Weights of a small mixture-of-experts language model, trained from scratch on English Wikipedia: a softmax router, 719M tokens.
Below are experts of layer 11 (counted from 0) of a mixture-of-experts language model. Rows are named router (the router's row for the expert), up (a neuron's input weights, with its number), down (a neuron's output weights, with its number) and show model dimensions 0-255. Each number is 500 + 25 x the weight over its row's rms, rounded and kept within 0 to 999. Numbers have three digits each.
After each expert's rows: a language model's description of what the expert responds to. This comes from a sample of Wikipedia text that the model never trained on.

# expert 43
router:495474550503496472466464545446543476448506506497463500511485513500486531466496502521513517511508505505498497525534510498555460458519547467487496501485496508523484470502465527526468493509537564528468518526488532506478494475499485498507507516527504516507505531543494460538487493519469502470542522527471539526534519479479471480526494483484525484502517514506455493479524573503491473502478483523493540524485471488497504517448482529520508477504538475496508539465512560516518518493475543508482498533534485557504525493513465479501512485509468492508501432481462525475478456499498521498516483503532515463503537502452514538468479524475504507524529459499491496476483484499512516507520445487506485451510477471501498524498489515561531470513542502479515523515522496487508486506482476
up0:431511477503511486528487479492478447523490491542528504469472555580542469503509518497518494503503502498458459463494453523483494523492505479526501516481523518557475470462513478453515552496481492524516519527517485512516503502515510493471443497513505492539515522510465479503482487463523534494483472512551518500525511460538490500428552482501446508508501528502491470489532486479510519541525470521488499506505498511496492476508487486540522500480483495503524536506510505530492474489504538502515503472476507522485488542474534497458511491512494515483448496504482496505527529536534468493510512558547486490444466494488492509521487552513531504495504520477519483496471515537482465547511514506501538517497485495496501528504515474437484485497502490532474509489508525462458523468514481
down0:518540466532504485512470482504497517526524477500514481461463483505482478510521508511498507553486462537477489527473506483493469495528532460483475482470496554521506525478478491470521522493588541527517499489486509495511502482479455538495490533471498503466501445525500526455530490480509424524510554477540454512514519489496496508499536536520549526487504525532511489562515507499471514508491510506467518470470538512536509510500507520496515520503472491489513500475524503533516477532502499483502482508488506524522472477489490477468493465488469470491489500505489491553486511474497482528480482518497516466500518503498470503496550461535497456575525500464490532492468486492479475435528488500487543491513494503484442485499471491518516496521483487529511496516473545508528508445530488
It responds to: Given names in biographies. First names and their word pieces at the start of biography or infobox entries, e.g. Jonath-an, Yur-i, David, Richard.

# expert 36
router:524474525526533481467515527446513495475527492512463513492510449498481527490492493520504518510509518511487490493466492504563440461506545470495469512487481536559503516464491503522486477485551558527461539506487517533478490484477523507463484540490506493522489508498506514525493518528508477468521493519462507492529540506479524469502490512501537495518550501483457520510519543485461475512440505525479563516467441472512513519483500513540519474521545510502481518487534544487547493533522529489504464477535494554490490509496479490480491506513481519473533460459482450453481478490497526531508496440503495481471543519488506522501474474487509509525478472488499477484492494498510497524492472485510493486528486503470488551497504509555512479531520508509535486505520474505517478471480502
up0:513518488510488487506491517521493491488497492491509475473491522527495516541468519503482488495534500492577493462458506439459512550502487495483485487461504523512514498523466512454512466505453488524501495530511473490540487511473519511513492491528542538462437488543495552479472478506538459515521508477507492495511521483516514501482488492493522510495482510516493468445513507470483484523472499499506499502522482533522520525489488527525463543467491477501504494544498506514527471513470476543551498511470485459504486514480491500439495514475531495479532538512479455580490496475474522495495466469484488509511538477491495526570487523470532470466470523525528516500527525505533563512482481486499476509520451502485509506470496547483502519521518466472479472511530528507482546509485510
down0:480500485485571474471547454533496513530490489556447462469512500495529502529517463519495489518494492513466535534513463499496515492501446539518451523511509533510556521498478455471452508525522495500499476527504526550537483515466486537506465514478486496461529546480496519496504522479479485466506501527475504494539506519524479490472511480505444491508472506509481516527470484522542508471478487512501527475493509562547498502481516492519513459498537503434495506529471484538504465499500484507507485501512490534514506505502535478456530490498477434482485491523522469548479525532520467516493504523486503521464500473528536516484494478474519469525468496462475489518479479502474530473488467510491519453514525532503501507490538530468505501495487470489509529492505496491480525546509508
It responds to: Personal first names. Given names of people, often after by, son of, or a heading, such as John, David, William, Robert.

# expert 20
router:526514515494471473514490505528487524523466476500504478531483502507514497478524501469512533524476503518543513511483515506547530522499559543516505479488534514472509508529481497525486514486530481472494472500477479475488488519493444506504482523558512529490494525480517496503454519484485467539470474493532535556499538515529494533525553478520484532461498493515510521521509473494518530477478504533455449464491508478494435547519478518495498512541524501521513490467502503499493499520497526529494478449525479469514485496497457499506465537459487490517517477499526504493531521495493513506431501531511516498490464470480463479491472525441486484474486488509493480480463526455529498457500475522474455542471484569494484509455465527510523518505459501467513479507504547488526511500478533
up0:490505519498473461501508492465520490501450465484514478459552551449465490477511496544481489475455484527505474510479534518504475550544533479485498498539538506492541499508482503509468523494514463462526489470474519498503486526520490459509495485540507533510504492505452480501524562488523516499517446510543544502480475532492493530550505475484512502487505529484508473491517486495503490498494459470507515481522492479508532546470533506538470498509512446496514492518495520519481451458492510482530525478513492503481486534513528501551495500494503527489513531543519507531463519457466454475469507521499505508516516506509453519458445526504513502487513524465514537504500498529502465527491500530506477517498462515488518512499514449529460530504461491502498471510458518543508462538486546
down0:525489470467517560475489509515514482496516509459514471464501510478552540525482463542504482498500506488477508517563492501514473560518496477510441482555492506472443498484485512511505485530534487482502540512522523467492532483469482506504521507470495514528501495480527541521512507486510478512466474472499492537529515498493477488540519522481513497511538505572519527489532502490508516479473501516521525482481517532489492533537510524530513495522475474497502463486475490509458493559515514480497513531488492502479458482519511488517497491505507469462539474480469541435478521489546488566465509511483489491503510525488476429523515452462515498492472509519507452484486454495493480486482519546492515540563520480492481482483511511465486486517505453483472500512511525492486494489479486
It responds to: Acronym letters, proper names. Capital letters inside acronyms and organization names such as HBO, MaineDOT, FAITH, SMILES, and words like US, UK, Europe, World.

# expert 53
router:470521519490513505502524492495494490489542495457530521520518463494503535555493461523511491501505502514464451534506496519472510491494446496546512465492512473476517508512553463482496520455511469480536453499533526496485457506528499488464501455470470491486541519442499523492476483496549487493470506495479469527472500524459544506523545484468507508484491509482491486442463517540482479444528497492521453479525500503498517490475501519506486517505514511534492554519503452522530528486487462519513510543469500520539536522478513483539477468489535481515501500540483493518483503491503517516482522536484473467515464497489517497497474481523521501521546466535465507497467468522497501510467518487526493519518472481502516482470516502468482525503556460507509506554517507522479465499543545
up0:456490514518495510501522485565496482501511510555489486453474487495523460487482501501492532513501494468485500494509546467491475517506517494509482505482490529502527508507528475505482485474536503522501460553449510518480529499508471484518544493527449504525509486472530469530483534501501531458485517501528486476480491546485474477470465471499510492565488513495503501493499472492495437483509506487507476498520475528526462549460494496503493459493477504529518538522511518494474492531486463494514514494490488497538483513538491514472514465510507534528485538530434500515481525539518519514494566490475507497528472536546484497452497498491487470491503463505476498473492505512517507491441537510518481529559489529564483521446486457501479505506489479450543506537512485536468493513500521
down0:516496478514481515480465532517512484493506469501461497523504516456498455511506514525486519507461483443539491491462553456485470558518497489488517541518462487503505502502526505516498507495476494476542456483488515473493546490508481502526520483505487531507504481444511509489493535503489494489482471486518479522484511499510504494516524482499520523527484535483489484518524498508504513469482484477510556517492513505550459499482536557499495476512489440550482545482536541487514507514481539474489501502529508509550498497510514494498509493472504519527527528487534469535494446448503541512486522506515566528531457544501541511526499480473490502530481487447444461477491494529519486490554467479491485525522525496492460497487486484505496522489483438485444539498484492508488543462496494
It responds to: The letter p mid-word. Word-internal p and p-starting stems like comp, sp, exp, imp, rep, as in widespread, corresponds, disrespect, plus table pipes.

# expert 56
router:499438531525529546474481538497494497514509483471505494466508531543502501433508498480537519485444503515486462470480521466498482479507485484471522539471525514456492509467517523491544500492489502535511533489476463458540484536460493526487518537466474509521473494554515527453521475497529481497529520501522449516531517514493466493456539542505535503528501493506494511487525488475483508501480507503496510498526506490491491521512497519528526502466462502505511499512508457480489471513518481517521462468497495458461503505504500482518495476518525472524524503487494509483565486489467510494487492481462486512540480532483506504555504518537519483513503468532500472542491514531479483512521548482491482471442457498506456542491530550490551474523481495504464483516507518547492499514543466
up0:515527487476492569458481532484518451480474482480486478463519498497439487473528537554504531453471477548489491468520520504513490459485531441536503485526501497545541529558474453492501518518504491510533519510478507454498473484473498480529515550473485531505454476524515512532477470490499506486513508532495463509501469493496505494450527491494545518489484500490468492468517509493454462496512468524523518482515486479532514522511534541521513499472501492510491512507515506528485487470547518539497487446504491520492468549497465497525504493455549478503482539503477524502535523506512482472506516503480524506549489462531506495479476511508532533562493483537512478504509529497479496525503502482490461493462471495528478484494490515494456474470510506524500526505527464498521495525473486
down0:512547469492495480532520483503507499496501493500473518528467522509522488499501494468482454528523474494488488527469490503529493503513476508447567494512517513494480491514539527458489506500505517498488505491542520514493507475522549508433561484495484498506546510467525485494494504504499487521486510444527518492487546486484487474488512476501482509526503536515483523531510523505516501503500546484482527496510485518414551459485470503485500481500499486508442506482492512426484509525523494467500518531475470501511531501528476522498543487500447481522471492469501524496476468498505504518513501481491451527454523512471514502509493525517476474467508499465485541458499458473471484512507504519500569502515490516545501503498490499532525460513506481474528491533448554521532516431531531
It responds to: Clause-linking function words. Conjunctions, relative pronouns and clause starters like that, which, how, when, where, these, especially after know or informs, in narrative prose.

# expert 50
router:539455542517539530430466546490535490487493483495456490482512494519467502487506489484542525509423492525546494471443494480494478505535473497459523517455504536479519527477479543494493487515498548524518538474479520485543496490484488548516506566467525562535459506513508519455533500479526474532510487495512525503516524515452489483490495551508517460483519508490493482503494517471502473469467500500476489499507524497472516513518506521473496487508461470500468488473529527484516501547520501504492475497464516506535482491513503447493507499515475484481532513476485518517551491502447516495485494461499505516547508522483502487507490532512464465500506522489519482531478509529491509492519549491514517480481492544473470522500523516478541508543513484519464493508488497513538506474529472
up0:546525547490475509521479488488538566495498531459435508482524514527495493495493475496459481513523451516471529474515492485509535527482466524529534514498507497463475488491502455491496528552491526518534542516492471486479523493517476498481521519510470513528519482525463505464487484484507499486561493522443542467497502525533445476495518549505528493457503518497528493525497478513503506506487500499453443483531490492515479496514502503504465510501492529509499519491519479534494512472514509502502488532528508508498536517496457492534486513481518510487496517512471518541466494516455559486471469477467482509488516503487528501507499494447491483515500518467518455515488532460460531466524455478510481441504464494533456515548482498524519496496462483520478514523519541495492537534507466
down0:490467458524561466543481491452479482466480554512515479522519483534490498471503472535489494489509481518503493491460463479513489493524541471558483468473495477526480478525498510510501475513471492519517512547461505516490502503466526504495488530488493522494533535476527513540515494515522468497491576488454523498499494496510530485515521510496530512504493474543493530544513504530451489505512488513469500490510512479500480507472452498549511454499517458474501469522497532515508512536550476497548502536485518518515502484496480470492516479493470477515492498554537477495485520474510511514523525548465514474516534471463431511487515507503473531506505465513477506508516462467482430529516499519529536505492441501501491466522502457486499501493532522502515476496520507477523491509449471
It responds to: Narrative pronouns and objects. Possessives, pronouns and articles following verbs in plot and biography narration, such as his, her, by, shot a, with her father.

# expert 17
router:496516450492465532516521491483508472492484482488506459490519457530523503492518540498500506507498526475492520486535510530484479518494490474536506496521479476517540514548461462549500546463503462508507510528531469492464526509441470475498461485523478503503456527510530498531454516505469490530503498526497494548494483487522485519483529506518488475486454493534504548510506491485512443518514489519477487489483468488509525479498454505485510524541523479542542467523507532546511513493502544531431472455487478476494528524474513513495481535521485546484496511492504545480516515522515472517467500521479501498469489452495476524468468481527542472508470478506530476530518509437526501487503447500494491521528508538507502470490477526504466517505500501478508471523546546479545500516485483
up0:509490520536475528475507503469488506506478543558521494489508520546498480473497483501474498506486497475498456483467525481491487545519494440517522491447452502546540526518501461539476524487524536509475518508492417467507533530488497468491485536526483515537500517508481547474479530494458490536547482525522531459484516527517496502505557470539491538521501484512512526467516500470530470487490515489482470520544450529564484507531473494514476497493490500484468503512497494551498498512465488509501492492481505545484497534508468501499490548471482483472496490489508533481480523528489457511486505518465501491519498512465460487539480503495533462476519503474494511453518522483513517481441513529469453503471485542505475490466489502512485514489507505489493507519498512541508483483473543
down0:504489544513464495516505524503480492481462492493520488485495455491537511524485520475495500534469507515458502543512512495509532480516496524489512559490505512484504449518488522480496468502508526489500470541487467493481470474564537478483449490474485527534489489511477491550519463464530534467507509486483492447524464514469481519492455483485498463510480484510478492541540506494502505487478501531506495518534521514592512473510502482529483482489492480517495522501547542477505503489498507503514510453433504472487488524472495495502481515503454546490478477468506484608497488507533468475554479480487509503491536513514479500533479513512530522488521519498502465507482485550459511539518531486477501497503551475505474516489512501512486516519474531500502499500460525495497491490555507
It responds to: Capital-letter abbreviations. Capital letters inside acronyms and codes like IRST time zones, postcodes LD3, NRHP, SIPARD, UHF, plus their brackets.

# expert 57
router:514470529490496511463474508487521479527523483525531456449515513542498517422528533463543475519482544496542502494463505509517515482528488464478472472451539501448511506509461460499480492494514521542512515494455477466529528497506486520525533568435476515484457507511496525473529503503525507508540513520500460494472505489498467519491535527497487466481506490517510483499520519502516482513488523534493506516486517503483526498511509461538511489501500460531498482512464508507485508496531534563512517462498494517507506485509511485502474521510489489473545518512505490481558484443517541485495484493505505458562513500497481508523525485541495514531492478536472498526501511558490510511537500512508445460475464480500485534510544534496521502473482498507479477470474478523492500496488458
up0:502500503485550458511513489484482509516488465523479528522513476499479524480487561517521500527500524505507477497484531472541471526521495503530491566526522501503510496517509550536512460487504493489507488511491491459433456489517526476484528504517491499472540486505490485540527560477496519453545481447511502530519482526521495484487527522505514490490505507511498468527494511465510500496495456484469486509550509494488469507536462513452466473496527543523526528501484503487503489498470480543483527461499504512524484487492471491535456488456455500529513474462509507511532413457485509480485538526496486482469497484439515526461548493535488465466556499505478508473500515495517470473500480520520500504463504509534522522540480481518516526509540506502476498521498548500515500495491482
down0:487513496503442483486553531498497487495512528510512466482528473484502474483472509471488514486469491534516487522494506487493510518479452444467514514490479502444531533501562508463508531481500489469530522514507502546528533484484499561525442488474492479506489516520507480444517455527525519536499522524491472476503522482471508492477487476485494474490485473471509479463487520515478477515536511460515547563493507478511498494531513511529542502499474473481548519493508479455477496488487520551531456519483485484519512476506508510462463506486507524522469488544513569475495488481489435479497494508490512528548467547500481431489505558440510515515481520469509513501522517502519521480498535511490513523523506500516467481491514518506483502518511525497509504490546498532498482510502514
It responds to: Pronouns and clause starts. Words opening a clause after a comma or period, such as he, they, which, but, However, and the last piece of a surname before its verb.